From a checkpoint of a small mixture-of-experts model trained on Wikipedia.
Experts: 256 experts in each of 14 layers, a softmax router.
Training: a variant of SOAP for the experts, 685M tokens, 5223 steps.
Below are experts of layer 3 (counted from 0) of a mixture-of-experts language model. Rows are named router (the router's row for the expert) and show model dimensions 0-127. Each number is 128 + 32 x the weight over its row's rms, rounded and kept within 0 to 255. Numbers have three digits each.
After each expert's rows: "gets" lists some tokens that make up at least twice as much of what it gets as of all text. This comes from a sample of Wikipedia text that the model never trained on. Tokens count by the router's weight.

# expert 46
router:130150105160155173114125102150141108096100123137074120167107157139100068077183159141097086124147090162176072102090126145135097099178175153101171198157098087182128147163098151098097173132124143123176161157154075120139102141090128143141141110104127112131097178162100165092157092136106081180157160124140159071115086126189064136082115098108095123144097134090139166133151205130163118072114
gets: " G", "G", " g", "ag", "g", " B"

# expert 51
router:173127111088173157110147127165135167124115131089143048172096067170116105118123171127150137080077112183118161146121134191150127063141125133107089163122103108132152152125146162094094155138065160105090077103090091135123142116144159135148091105148126098167168142082176096113125093064093048120098161112140140124085059132095187154103135187140160179128131180086148105086154106130130133108111
gets: "\n", ",", "-", " |\n", " |", ")\n"

# expert 196
router:169160088101197154094095164129069086090095187069163112129158148161075073138128105091064143138129146148126158122156122149172096173089109141094113118143117049166170118113106174154121136156110124109090141143132137135172107120126171163136099128087070153107100076105108136131164177125094110123096110146164167176065175161129092108080118170127123134129175135159164098093173103175084105109092
gets: ",", "|", " (", "′", "^{", " $"

# expert 130
router:148168089120158117156221124146187184143164111092146137102104168141127145127146152101127161116149145140186163167135110113133103132125141157098117099131208070137105130158065171143167119178111172152154165084128126140127128091093127099137096116117115074094095109056111149149136091131090160106120167091122103082143120172152123150159197114101115065138160114085101041096117136127108199092149
gets: " all", " not", " two", " All", " other", " only"

# expert 43
router:097162152135139136159128066162116087143135123166170089090121134119132101152106138065171144130133140080096107126151166170114198076179124147118093099143188062113123188124121148133095113155124090107078135101117111147081104098140131114138132108166120177134132131170172159150124155157165159189075176178179058076106074123162094073121153165127113125096160072075162136117145093122083122086120
gets: " was", " is", " were", " be", " are", " been"

# expert 17
router:149170126118125134137096119169174146108153103159142107103151131147110137105161155125146093138125161065067113053182103162159061078097134195105135111132098078146139134142136138131103138140056093074150137102094158150117090114128165143154093152079112167161126125083131165124180161091118118116166104172129103119055113154214175098147118178126128117155148182166095070093126088167140107096171
gets: " L", "l", " l", "L", "19", "in"

# expert 156
router:131074107108092166120128118164114138160114180103107140162175126165114114133130107178122173081107105107060121153122087114105117155153140108102111118131185164126133123119124119161104146106061156114179177147153062151178118112089143108128069113113154182176189102118168130198162120082120188091145143117066086135098105098123057144138161138157111147176097133134093095186134111142102111155213
gets: ":", ",", "\n", "-", " ex", " of"

# expert 101
router:154089178084072092111190153114198186141218123151108118125162090159159164164055165160104141079141123165136156162163112088120212078144078137106120139108145155143129086138100139171188091129132107118166084098078139153119124103148127136165145119156127172124130136097103169142151126126103132124120111134112097136102118113191099075119100129137105089138132164095071129198131140078139188131135
gets: " of", " at", " from", " between", " within", " around"

# expert 36
router:176169107160146070088156119187071066111112141098178131100129187206117188086092128098124037067170155129141097145083099152147090117123140146101159176099139127166156082111136107080122116185120159173090160151149170106132157165070119126100115098140136144137136114134129132087121168159141089089171159136100065133095148171094082126132140167170099128154145099140125114090128134157114139110095
gets: " K", "k", "ak", "ach", "ik", "ok"

# expert 90
router:108125145115086095115200084141160145186147114117139109096059172091125144165136105134108185132111179092182146165120137123100198132123145151100074125114159098154131117110136156096159159166102133104104140110068131086162172115086091111078120099208104102168095132210104181172105169183206168097120119162143124120098111116090103116147093118126102109138159096097134161090106121100158095106145
gets: " with", " had", " has", " is", " have", " are"

# expert 149
router:158150111114165123155105178130165131144088151109168109128108130159117099126082157182107105135179103117162065122133113153162116164097138214119185097104160106087144086113064137171137155130096135166103154068102124158167101107112144145102102117103086177100109150102212098120073191112142138128108125101093073162076126169081124157078102173180070127162126164082163122116126155112113090121151
gets: " ", " incre", " ins", " then", " beg", " much"

# expert 226
router:188139085099185159096104150166096085073084176097160107160151171145085084131142112086082135130135164160115147114149093148177083151076117175097147097173129074171181099096105182126101106161091123090101135129152148144156112113111170162137109131073069143099086072106123128145168165100079103100088145178150148155099148173104123134081123155151125161143164145150154109089168095164091102107091
gets: " R", " G", " S", "|", " g", " St"

# expert 95
router:174067124157123131111108093133158074121116120123151145081139151135089128080125092160176166196101065054096129075139127147162111113136172138111052097154151111176178073160134121162096128136115180081129136162169156115100127159129133144125082093135118082120151115168146173192124069115107097141108136062113063137154117126118138157092098160091162137144089108076127154127169129199116169133124
gets: " D", " d", " E", "D", "d", " V"

# expert 210
router:148126111107126086085080153129081164118152107105153118115143077134092118175079060084140158132132169116151126120152126102153209148106144080114138117144128084117151153079206110168117181166174178156124153125109176179146088098170125118129084113203154127087195133082063163161090099131179119141114137108178163152113107148135089120102111137137092112145141165090109102160162164093090095098106
gets: " (", " \"", "==", "===", "(", "^{"

# expert 243
router:153134133146120090112165132104101132120150140175130083145118097082140162166124133065096129094153117183111112134146107063170091102109119122164144115159140103148126117107223142135172150184143114149146170092124125142146047141154126131151161159155175083106118107102117091099121136083101158154134154171130087166190101112109117047115194136162131168066105137146112227099144086149091116090158
gets: "ay", "ie", "ore", "ce", "ley", "are"

# expert 49
router:187135084099174163099104146168099084069085174097164106154152174140086082129135107079085140135147171163112150116148091153168087148082117164095135096165131073170179096097108177124104103159091119084098125135158158156157123106106173163137101131076069147096090089101122132136178160093080103098093149178158142157094141169101120127084133157150114161134160156148152108090164091168092100117077
gets: " |", " C", " of", " F", " A", "9"

# expert 246
router:145086178081164148098114131149103086092139097098069176141104130118171138109150091092159067095125102166182154081164122164130138195145163123137117118137167190087070091160125125107103131138091121168091155124118060114081152135162150128104103130116115165087174130190117098152119128101146201130083162160169077106164083145144118114096105149140139133168151067155086190099131128164167091107103
gets: " as", "is", "em", " As", "as", " an"

# expert 73
router:134131132099110164139076173146147118145095123130174128136095159112101096094085095091108187059168193096151101120111127171122078105104102159099117145149121159158099125129111145104106146162109126139111144062126111132118156092116151156163086178161109177127094133070055153080204108143088140173140118158137201050157121157110085106084122189130123168109127111142190112132127128152102107086190
gets: "age", "19", "ure", "ment", "ate", "ag"

# expert 131
router:150054138130123129119123105114096166128120130160133127155057132082102126088084148101193146185144099086132154143048170162033139158143098098108094163133153100089072165228173142175155098082102136102172138138111151116141147152118135108101175150143192142128083109124140154158131111129108107096114139118112115117188159128144154135158096140160191156063096156102155146121137153098121087136129
gets: "1", "2", "4", "3", "5", "6"

# expert 242
router:130161152138065083137148109093159153159105109116156126132141131123122127112086165153143144092099154133159112117151133160012137091134181101142129125107156180108083163174111114135109102145154112178117104172154091142130088098098072124089120099128148130172127146132134101147042087146148091142201132139072147142101112143110097095207093123133167092079148117146070166185060157119123139138186
gets: " the", "the", " The", "The"

# expert 113
router:131181128108119160175130096100140190129138092169105158138104131077080165091076147150076096116092156121168088150081131088162104129125158073145100122143098132100121097109100096167144189105115142154084154159162157141147094162094140136123157121084148111203115126153146108113187163108109077170129068115165130084154092152173124131088099124120090133165164152166126187082156114107125111221073
gets: "i", "u", "b", "ab", "ra", "ib"

# expert 245
router:173144115167157138111121146082093157124112194134199139166099129111112103060186123039084147183128074120132121148125112130095129104127129137168164115134097157046153145134120194143105064130127104108193144086113116084071144100103115168106151126165058151128094151125087142121139151078096156092124190137154108137144101108159153126141187132124125143093134123078173130147144140078145072093123
gets: "ist", "4", "ive", "5", "ant", "ite"

# expert 68
router:188142086097173162099101156174094083075087177093161088155151180144085090131140120080092127123131180169122134113151090156176086152070119172103124101154145080156182092087107180127104104165098125080118127133143159154158111096115168159139095127074073153105098088096127132132168164100080105099090149174147132155097149173107117136082111165148125160141155152145159103086163091150084102104083
gets: " of", " in", " \"", ",", " a", " ("

# expert 25
router:168104131138146128094096142155086150116175149092176166078182139111110184093113120164130173182134096148177153057073113153118104131115129126129106147139127088121171110135073165179127082142140147128133147170130146098112119164113157132153063066117187151109128096184071170141137145075105120145078172163163202125111114137132085064112081145097190113134135144120098110144141114171097076175133
gets: " E", "E", " I", " U", "I", "U"

# expert 139
router:076097127165161146128132129147121178134098102114081174128146162145205148125094076143172110187072177079104121089129131120109139107124118155106159194134111141170132083126136119157089180086096177133190105158117140074110075174192120147102089140093173114173108119185088061111142139143141105156152131143134103065143118097120100132106155122051198126109126137141174114124118145127135090169104
gets: "S", "P", "R", "T", "C", "B"

# expert 44
router:148109131130105159129102110123124149163116144166131083109123127064125185143066166113157083124181083156153156160095136159100118156128100084109060125153121121153025133166102156167196122136104109101144083192089120090127155171141120080122195134129179071113129109123077187147152148123139078108113147098139148075163163109128153102116074141164184161109085165152133177100150143121130103099106
gets: "0", "1", "2", "3", "4", "5"

# expert 200
router:085102176166088135106137103094094148172147127168137091136137169144090084124110157112169138085117185133058150112119126138042136131155104158154139127143069146165167167118171139121106144069094187118171149104107088161116104075081149127140103080177131070140160129131205114141150100113149089107113143142137173164070114146101131188159097089088098096154117075117148165082160135108115175097134
gets: "-", ";", ");", " |", "\n", ";\n"

# expert 205
router:157084104177128121102154141060154177129165129092174165099146170142111116072099145104146181091129109116155128139170103122136141141165109112125113101137111112103151101132114091187178074146118144078126121114102161132135097111092117136190097096117117117104101105123165153152115184175119064140118140131136113118154193159119143197227146045117098148090088157140206106163097097149104182155146
gets: " first", " new", " second", " two", " former", " long"

# expert 89
router:120121100123125097177082133142108184118114154135176052152076109086151193159113172124085099084105088122157143092078146111125094162129179114118135158096127132151140119094177169190157081135124099151156176193145178116120133192135132122102106098158090133098089111102103180144156110106133116165137151152096168176097143165178112179093195182142111112148109164122085124114136064151104089153100
gets: "é", "ou", "ie", "á", "2", "ü"

# expert 240
router:153172091143182141125106130168093073098090169109142136140147166171090070099111065146084175142158158169117169160188115177129094141127104153099115132151130087185157088134126185100081150170103127120133119134137160120150122172101159164074078116069086164114148107156086103123193131088124066126094157179161131134058156136127149110091140172122161137139146160173125108076143095126085085139114
gets: " C", "C", " c", "B", "c", " Co"

# expert 216
router:192100126145114170122112122148104077153141147147132174195162104096120131129135086085115128080145155193210150137132093051146116145094098134153187107106110100161135160120087145107118128119131170154176147109060136108144166102075090113094162158119131164097143111127201166143114193097095082111140170174129128116167107166106149110160109063153081155119141162145132088137153077127097102070110
gets: " play", " known", " played", " used", " such", " work"

# expert 5
router:092159145133100111129113122089162163195112117111137108146141135123122171120110172168161148102145127151165135078151138152020165083119178126122139116077154172120079157127110139152112097114153116198092094173154087140111089112151089123124126104128124118176160141137126097145058092144202090121194133119063123127100133141108132094208109111111180044148147102105119158159083165127136140124176
gets: " the", " The", "The", "the"

# expert 167
router:119208091139158123072110125135138081153130171131122126172152089077167102101159164106095103169150128100086171173164134121146131144070122112142201095123115105098150108108156089133136187131107109060083126111047163151141108180087121138135126125121121163166173126105198143089110121132126064152065119129146107120140141111162184065152145129149146126069148168100153164122147140181096185106149
gets: " ", "orn", "ound", "ord", " found", " place"

# expert 1
router:105130124135091124154151142142075130084100102124199140095131065092150101095124124119138162154145100145090106174062116137134119159113197129138120102113115093106106113133141113139105064141126107120150121088180122174139149191140165112091202091108137156205114114100119172125172167074184090154080146103169158166168147140117075083075071137136177119173147164173081124157146115142121100164170
gets: "or", "ro", "it", "ac", "ul", "ar"

# expert 255
router:127138131125180111179141156159090106119165081113105119168134112076147186142156082099131121168129103092166087135060105174149107156179204069118131125096094110121139110101136110160136080102095077135118087122147164202137070190137149117054087102122091163122130128111092071082134141099109131154166154066128140174113130140155179150139172066121192148150165126147146097146147132106107146146140
gets: "om", "ir", "ol", "ig", "ul", "per"

# expert 241
router:195132089102183162099106145167100077074085174097161103156154171145086084124150109087083126130135174162121145112147091153168093155077115166099142099168132075172182093093100179123106104166088126084098127135151154149154121109107172165137098127074074143095093082103121123141170166103075103101089152176149135153097147172105122139082123157153118157135162142153154107082166098165090100104088
gets: " and", ".", " t", " ", " G", " T"

# expert 48
router:088078112118149148206092147120103135176134121110066130130132137102114116173155092122125132171151073100190152173097159118104178095122096143156137162107171114114125160148083149084104172111122097147153131062121133138146161188112083118171186181206156102128147121099129191086111112130105158168132036095129109105087081113128114096163164143148170146080119123163140147134101206112121135126128
gets: "s", "ies", "ations", "ions", "es", "ings"

# expert 76
router:127088098159174157086095151160123160158142149109157144160149164110120175146162093117118190131078152171106088103089090153133154110141080092123113133135160103178162135128102151155102125126159150148152142134136144071139095186102096110118113152098160177154112084192094158148169141168162090093168133189088174181089081133133098059126109135126101146079124173144136088078105068156189084181118
gets: "U", "E", "I", "K", "L", "V"

# expert 26
router:119185112126121112147165157085139058135114156115056111133123144112163108144142094094093127061163190117148107122127101124112108085182146127140134121161134106155142080110142100073102201148090105110163167081139149144125136164138163138084153168120136117136179126145215097162117129148092091139094146041156073114104140155171169153185085179105079128112156129115153088119108190145102178119119
gets: "all", "ell", "ill", "ard", "ton", "oll"

# expert 183
router:191138092102184168102107153171099090076089175093168107157149168147082092123144109097088140141133173171109146115151088153177095159077119171095147107167137070181177096098100170118104110171095135086100133131160156151162117113108174169141108141079072151098093095095116127142176156106081104100099151175158141159093151172100117132089124163157126162138166147164149102098165092166086098109094
gets: " in", " to", " In", " |", "In", " Mar"

# expert 207
router:107162101079160168130174154142111128140104149089130125077140126115116093140145162114120184173093045151137152121105133184159104117125119151158160071153136191118128100128171117113130076142104116090105175140098081126135127130159158142146056135164117130103092111121053107130108079147092090108175090063138161155141188113199114183139113140102175154129093130136200129170068168120171127110093
gets: "ent", "ight", "ant", "ion", "art", " dis"

# expert 247
router:157185119141097151209224126121105092112156146163106164154117130098100096128187091126177143136090099091090129104072143127076157093124085085125164157133131121093149150143139150186134104146103053096094139121099130156119136081188148101088092113089175195135152131139129116157150131159123149096121129124092153118121145133151105173102129054139164146054096102165072117142122097160099089173125
gets: "19", "09", "08", "05", "07", "18"

# expert 53
router:088145178123085071181150122110137146170147136202162135147154058136128106114096100125166163127086132148126098117133175105080109148182111137169089184070151178118096152118145124125113169143134167101152084177107128096134107096127136122104100140161128171171172119101122154080129094108127172111109042144095111138095168028097168105121184126132098141152142077113070136115116117141118151099186
gets: ",", ".,", " ,"

# expert 112
router:154132125194152127124122148177127132097109061123058175074166152138152152157121119108227161145127098136096125112129109140087109117108153148114156165132100105150139170127101144109128151092172168170160114165152072085158068121195139138080098112109184119152095139124081184097099157114097118120138128114138087106121075105145183073112135134078131110113158142155146073188132180090087176085114
gets: " N", " L", " S", "N", " P", "L"

# expert 9
router:175148139186131139108101167163188125122113103102092119072144124076117115179098095133181127117158099127175116139074125093138116157102160095093092194130106122153141118154117148116171137086131179185165078161163068057132072085191142139108094156135155098127142147177121172133078161136117117154148138086124156119166129041091124135105097056057164164137130139133100122138143146142110102107130
gets: " P", " S", " M", " p", " O", "P"

# expert 143
router:178159125144133120151117092140105140089168113167143154070164128105176145158185135131118083128119160073096121081065120101138106076113181095156146137088096092116159116088153141120131169089096095122145060129165130122052099160120147140080129085120103194160099151110145132109139173102112156126165069109122082088078138158189185164112122157109164122152129149127088097190140116132186153182170
gets: "r", "l", "h", "ol", "ir", "v"

# expert 184
router:062154220189060096115136088144133154128203133189132114147156143115177145082165146115109139160086138126094157128150177136097118153176172080170094135122116178150052174115125109099111109141193155127128152155096116134076142139143114130162139108201110097114118135126092168090141098138120113169170122145157128120130133147104093091149122042070115125121139085141128103171123123135107185106097
gets: " |", ";", " —;", "%;"

# expert 34
router:122172112132095112183101126175140089134116149098062127131157068176178121099072121173172111067143144182101146131137140163110148162129120151110083148155125091139142106135106083074125086154195120197140135129067131150112138096126134139073089127102117171102089127088092149153169158088111166118121151161110076155108146080166071095159158144162160135185131147085083082102154108135108089127066
gets: " in", " In", "In", " |\n", " during", " into"

# expert 11
router:176142129099152147157138143143106081072088162081095130100166159132094067080190108100112178130130093177156161165141092155159105147102139177108143076144138151145160049144107142096090129153134137073117127144157121096127163102137165161133083127148091139094084106112119164168136090061098059100109167087144156166134175159168131161098092162111154177142157137128135068073134115157087160100093
gets: " B", "ent", " D", "ant", " A", "ents"

# expert 157
router:152153158119133056139100099146175096126166130194127108096134130142088171165129061104116128095116178133111089156064111076119126098078140139102167158145104083103132192131196111101165092131110091084133175159146162044108115115111147141148157179122132091143067124132098101090150117127103098108114107153152162169115170167138140127143065139141101153144127071076192148108126156154186075143133
gets: "le", "k", "w", "ow", "ick", "ke"

# expert 79
router:098168119137081116154096147122120083126107146142060090137129112169181105098101072141155152082125118185155177147118133125146172189134091108119119140150096107113147163134112085061157108180189147179127136142059106147105106083146132151053127101085149171135080113092069092150179126139145149090091172152099118130110162090128137119120136159160173125164127165095105061173142073141087111103084
gets: " in", " In", "In", "born", " on", "″N"

# expert 88
router:147148124140112106093054165098143179144170121110100120183153141110112142103122136188145166130168113086112140148183115150155135095128189136100110099161137094172119088117111120180144125146130116059077138094134083164095147193101141123158086146066119176099102089089157120096170130094146079124172119132129191132100118140123104215162090141098115139094096153171126093133158121189103179132055
gets: "th", " first", " Th", "ial", "ual", " second"

# expert 195
router:184130086094181164095102149162099071069085180092152104154155169140081090123141107092083135137137167155118142116148093153170087145071112165097148097159132077172179094090100179126099108164090126082095128133150147147160120110112171166138100130069073148092092076090126123143170167096081117101088145167148136158096148168105117135087120157147118159135164133157142107075160096166084098106088
gets: " H", " T", " ", ",", " S", " and"

# expert 174
router:157163123085151119122153109148198125100098111187186206108134125146087106192125135135173116168064151150172095085074132124135113137108149036135164081104082161141157112115070141151109157164119155176163115142141104105072112159089148127161103073100070054150111133178130122109100153107122107074134175098153143135173137155127137165102135147101142105101153149074110167141137130159141089108135
gets: "v", " V", " v", "ov", "av", " sp"

# expert 146
router:110136212142126110153147123137120163173183124128156125140104071143113147083117168135118168180129093150130130123145221147059122093178123120152085186081093183056120175116111105113119196090112148129127084154108150070154086099159129126142107093174154161126166123125117164067077095157143162116112079133104092141112135028108172103146139139147113133155127130088128108099101122143098114115137
gets: ",", "),", "\",", ".,", ",\"", "',"

# expert 253
router:187138087094184164101108158173104079083085158098161108155151174141074074118153116094092130135146175144116151121154094151163089157072108155103137102172133074174187094100103179126104106163093113096092128133155153145154119113111169159144098133083076152092086076104111125144170165100081099096083153174157133155099149178110124135089121155152123159147157145151161105079172095162085096109089
gets: "20", "19", "1", "88", "80", "86"

# expert 117
router:171170143109168133106149162138120077127125088095119133138159173168125125184094065188102098178109181101098149092118134182155097087122094107094088093121141090161150119123142156163080162059106119133136074161157093177131159093141164146186078085100125178132069092190110131167150087148130113188090141162118149125121111123111151154107084148105085129134143156082138078144145156143128201109139
gets: " R", " D", "R", " r", " d", "D"

# expert 59
router:133137109069147173105150102111131137118103111161163080151129110134122113095088152118184092060084160154092149121127122188090170146101170150146097139153102106157189130140187149098139113115071172120138152088106122159126100055119157101130090098161106113178165142084182081116158095082154048107094097133140201157065099133114176165117108124122143122138109156096162117102164130126089186085103
gets: "-", "\n", " (", "|", " |\n", "\n\n"

# expert 159
router:126096105158138164165101161065123090190153146120142091100124144064117162115161123084133142134182095157095174085101154148092113086103077157131116125142097174100128165135096145179089137137160121140086125053098163187147181166089120129170151120174179089129076107125121093069173130171136123134131124064114114122117108131079120153168112150137204158094137059148144150135116136092181104159103
gets: "ation", "ity", "ations", "ase", "ology", "ition"

# expert 175
router:167154125173136167126111109123084086090127161095107070199134111178092140131113111043173158144105129157134136118135119101111137101082076153096073094137185106063110097099152106183104116165200169087149169162122178145112115067129141128174114098089152110091115134154122148136056164121160121101149152090125160140122092156095096086064155175107121153166123130093158140163149106108101098165148
gets: " \"", "\n\n", " =\n\n", " (", " un", "=="

# expert 165
router:120133128117154118110175135178118115088132120112119123167062146200132120161146091100097193164151195150170092161110135177088107201101135163110138099127170115107159125087197110081157094096165088124112105190179135137147115149171124134144081172083109072087110104123123128160174102143106091125117156064165122147138145091100165137162160115084078116168151141121174079105094101161093151129090
gets: "ann", "air", "ix", "enn", " John", "inn"

# expert 199
router:185135086097181159104111150157089088080083172102160113157153178146085081123138103087090139134138179166119140115148088158161086155071107168098151092164131075163179090093100177127100105165092125095102133137151149150162113116106173164128099130081082140093093080099113127144168163098079092099095152181155136157097150172104127134090127156150118156143163154171157114074171087160089106102087
gets: " the", " (", " b", "B", " known", " B"

# expert 211
router:082184138105076166118153093131123160106108119135121169135124152128152175083071075122097135172099166149199049102145147127163143076111169139118189138135080125144110074107100096189181174130117104102092167174132145116178068147098105135069097107104156069131114131154097121093166119086118100138153111098153113056176149170163127107086138153113126140117150168158156129127150121144135132202127
gets: "b", " B", " b", "B", "ab", "ob"

# expert 166
router:118121142130055178100121164113133070118169136094070146096061074099111177173087158136154175159118179138138164143154118079153172151142076153135149117126120102083159109125102140106109125145134173087107123088127196065119124182078087128120156136129128155184156155125133137168058175164102091156165160148077112128133060146075137167122138117133132149142136183168144100072129099155134144099103
gets: " made", "ed", " released", " won", " played", " held"

# expert 107
router:106152128099117077124204172198100074142173128093079183078103116115144183138117174152105148180161119107170159167139130088152217127114110109137150140144176120122086084087120045119125089131126162103122131127068161150124120098116096129164099148213082171135108129124111160112061186130124150151124155120140111137098165115086134139123104106149139155145128170109143089156107124126192147083128
gets: " for", "ed", " over", " up", " after", " After"

# expert 74
router:143067117091099130116116054157095057156078145163110120097164087134132093158154122199147166102116103102113139115155098175108099176132072148100128156164171191160112126105156151165134188153096166075138128116164102093123090133126153137137115117114126078176076142128130161162170085149097165110176074161153131132129162148127121115122106140117088056158102143152099132224132097121082175115118
gets: ":", ".", " J", ";", " /", "):"

# expert 171
router:071149129122149149089155158099112132132230145146113186116075181109090155165143115128121119175139155135132131163138124155152142148111081170137162097122111183075083136146129115100102150144138092078081145088127081115175186107142107139089158082120107152161139129058139157151087170161121052168105172155107157120135067143118103069152084113147110147134080071162166097127149100143100182117148
gets: "ed", "ated", " named", " known", " name", " became"

# expert 198
router:105169144143153153110123114102177112122106141117136098057134138114126117187176121161150125158103192069103140126132141138146130063113136038134081117125102112120161108082103130090114190104085102152149090106170060167125119083094141123131162174107118177134142138119141113085124192103094082160195103116134185126143168150147185179096134141072129075136094145131114118191126153145088122134195
gets: " L", "r", " R", "l", " Br", " Pl"

# expert 133
router:123096197092089060098161095155107109171213112128088192063087147139125118157097160170093183130145090175119149118134104156084160161127117101118081125132162126090140116126180142120125095052103160093161133185128121163130151093093086146126109118168111166099150113162094155180132133188161167158133135122120076129144145092091129103188097126131143133116163164137143143124079126146205127085123
gets: " by", " with", " for", " to", " against", " through"

# expert 78
router:056081119127151146124102111196108134128114133108119132157132144148091103145161078099101085108144088109159100123092109121165102165121154146159164118154114105135151097101141138102191211053173154154148092185114108101098159160139135147103061101104162108154128107217114076096118108141096179097144098126147100158108062157194171089089124115152109123151119179160098121187145086146124106116157
gets: "z", "j", " Z", " J", " Al", "iz"

# expert 97
router:137085124132137123115088162084099208128134105135159107165114086157122112171066085175161149119159138103144142090135132180149195162137135140140131118111151106103158161097175096157095202154176081165088157076112144153166087098121141141177072105186170125095177136091089187143086095115143087095099159094151129157145074153104111141107087107121137119148126181079134103131141150101097088097075
gets: " (", " ", " \"", "(", " [", "["

# expert 54
router:121080120112105098117146104169123151094116135113134150173178069106156111102145067095116120213181062082110068160088131114144101149139192166107189131136198101111128101161110124105111170087120106137132145097127143117071170092156093125134178180156158173146055112125123134186144107146106117123091134169132099152135167128071083134165101149147139160095153096156166065114127148096134143103174
gets: "it", "ot", "et", "ain", "es", "ets"

# expert 197
router:122150171142150148122139066156087104083097096081211143087127082151121115142165179105130100126137104154115191167084136145129119137098169124161126089135109140144059118100099125144104108156101091124187089056173082176192165164143157143120163139096112127121141140093109179125138171068171044112101153149113158173139108127136067089094105139111133134106175154161152173174154116136147125093114
gets: "or", "ar", "er", " Ar", "ors", "ur"

# expert 179
router:136118178101110117106114167114187200160230143148123129116136110175123111176080161133097127078147065158138145170143111084120193067128088144098077146103160193106151084113133116163150083119114141097166088083114118182139109129151134154172134100131126164136078144130113124151132129092112154114147136139093148125109117131194093064089144134145116130103145177088051119179135135088127176092116
gets: " of", " for", " by", " with", " among", " from"

# expert 115
router:084202113111139104145151086119103157117118117119126151167122158061131086110138135136073104131121132111177067147160139083139118131135146068151081091110101102094152121084107162129152146121077153141129176159178144174166140159160174169167146064087189107120139122110200090120170131096108150152133073114167072128127086135194143081168105081153128152115175106150126180117149112063112107119083
gets: "i", "id", "im", "am", "ad", "u"

# expert 215
router:124151115120142143172131151155157158082153156144102162147109050159165131121182120133133070137113154175101115096109107092150107118148088093097124104102111166096140108185097168159137086160093194114098159131175148154136170079079146160159096187196149070121104117101133119154065110099116162130094169164150173142084075156101074159123066148155093152144151074084097132083143114150113136119083
gets: " and", " or", " but", " &", " than", " to"

# expert 214
router:156107105171119078181094139123118104117170140162045131161144063077121183093157112100134088088129151089085147114061122075140123142106190167131107119140117175121097130164157127083161096088141087106153164163147139105101085149210143127163134164177092121136083120072113115147167081085105110172103132126157119061147167143096102110111112159144170144135128198076160121153127123150111127160118
gets: "le", "re", "e", "he", "se", "ro"

# expert 96
router:106173106115092175121169163120115096057102104138141178109112140120123079127133096121179196161167057118159162066100145156159108116180162084117184163133137116168153095149051141162162175091118118197110139151090095147136124200094161140169159111094137141088128118143107114103122126151204066085124112160147149105126078095150182133118142123124076119118137134135142096104103151122118178089124
gets: " C", " V", "ast", "iv", "ov", "og"

# expert 6
router:132108096151132161099076069138126180138122131077150106116179131116139146080076106157142129172089134185141157090075106135121086174104180122110051149132103086131167166113095198153139060148127134184119153179120134123191136120136155110079119093180174128100150120181119158106158134103110139182092169085184139126160093144100073137105172084137159145139113133141132140165165118128087065105124
gets: " I", "O", "I", " O", " E", " U"

# expert 181
router:110104124106130123155159151129115143120128124123115121110137143115136105109168134087147081076146160186089144106089106138134162153119172159099113111158125131090085102125141129135132173054099085172180079085168105105062153197216168123109167156153191102174118142117162097129075148111101185127096123117129073151147067138106159066143114103149200169147128087159088126164117125100170106095081
gets: "al", "is", "as", "us", "id", "os"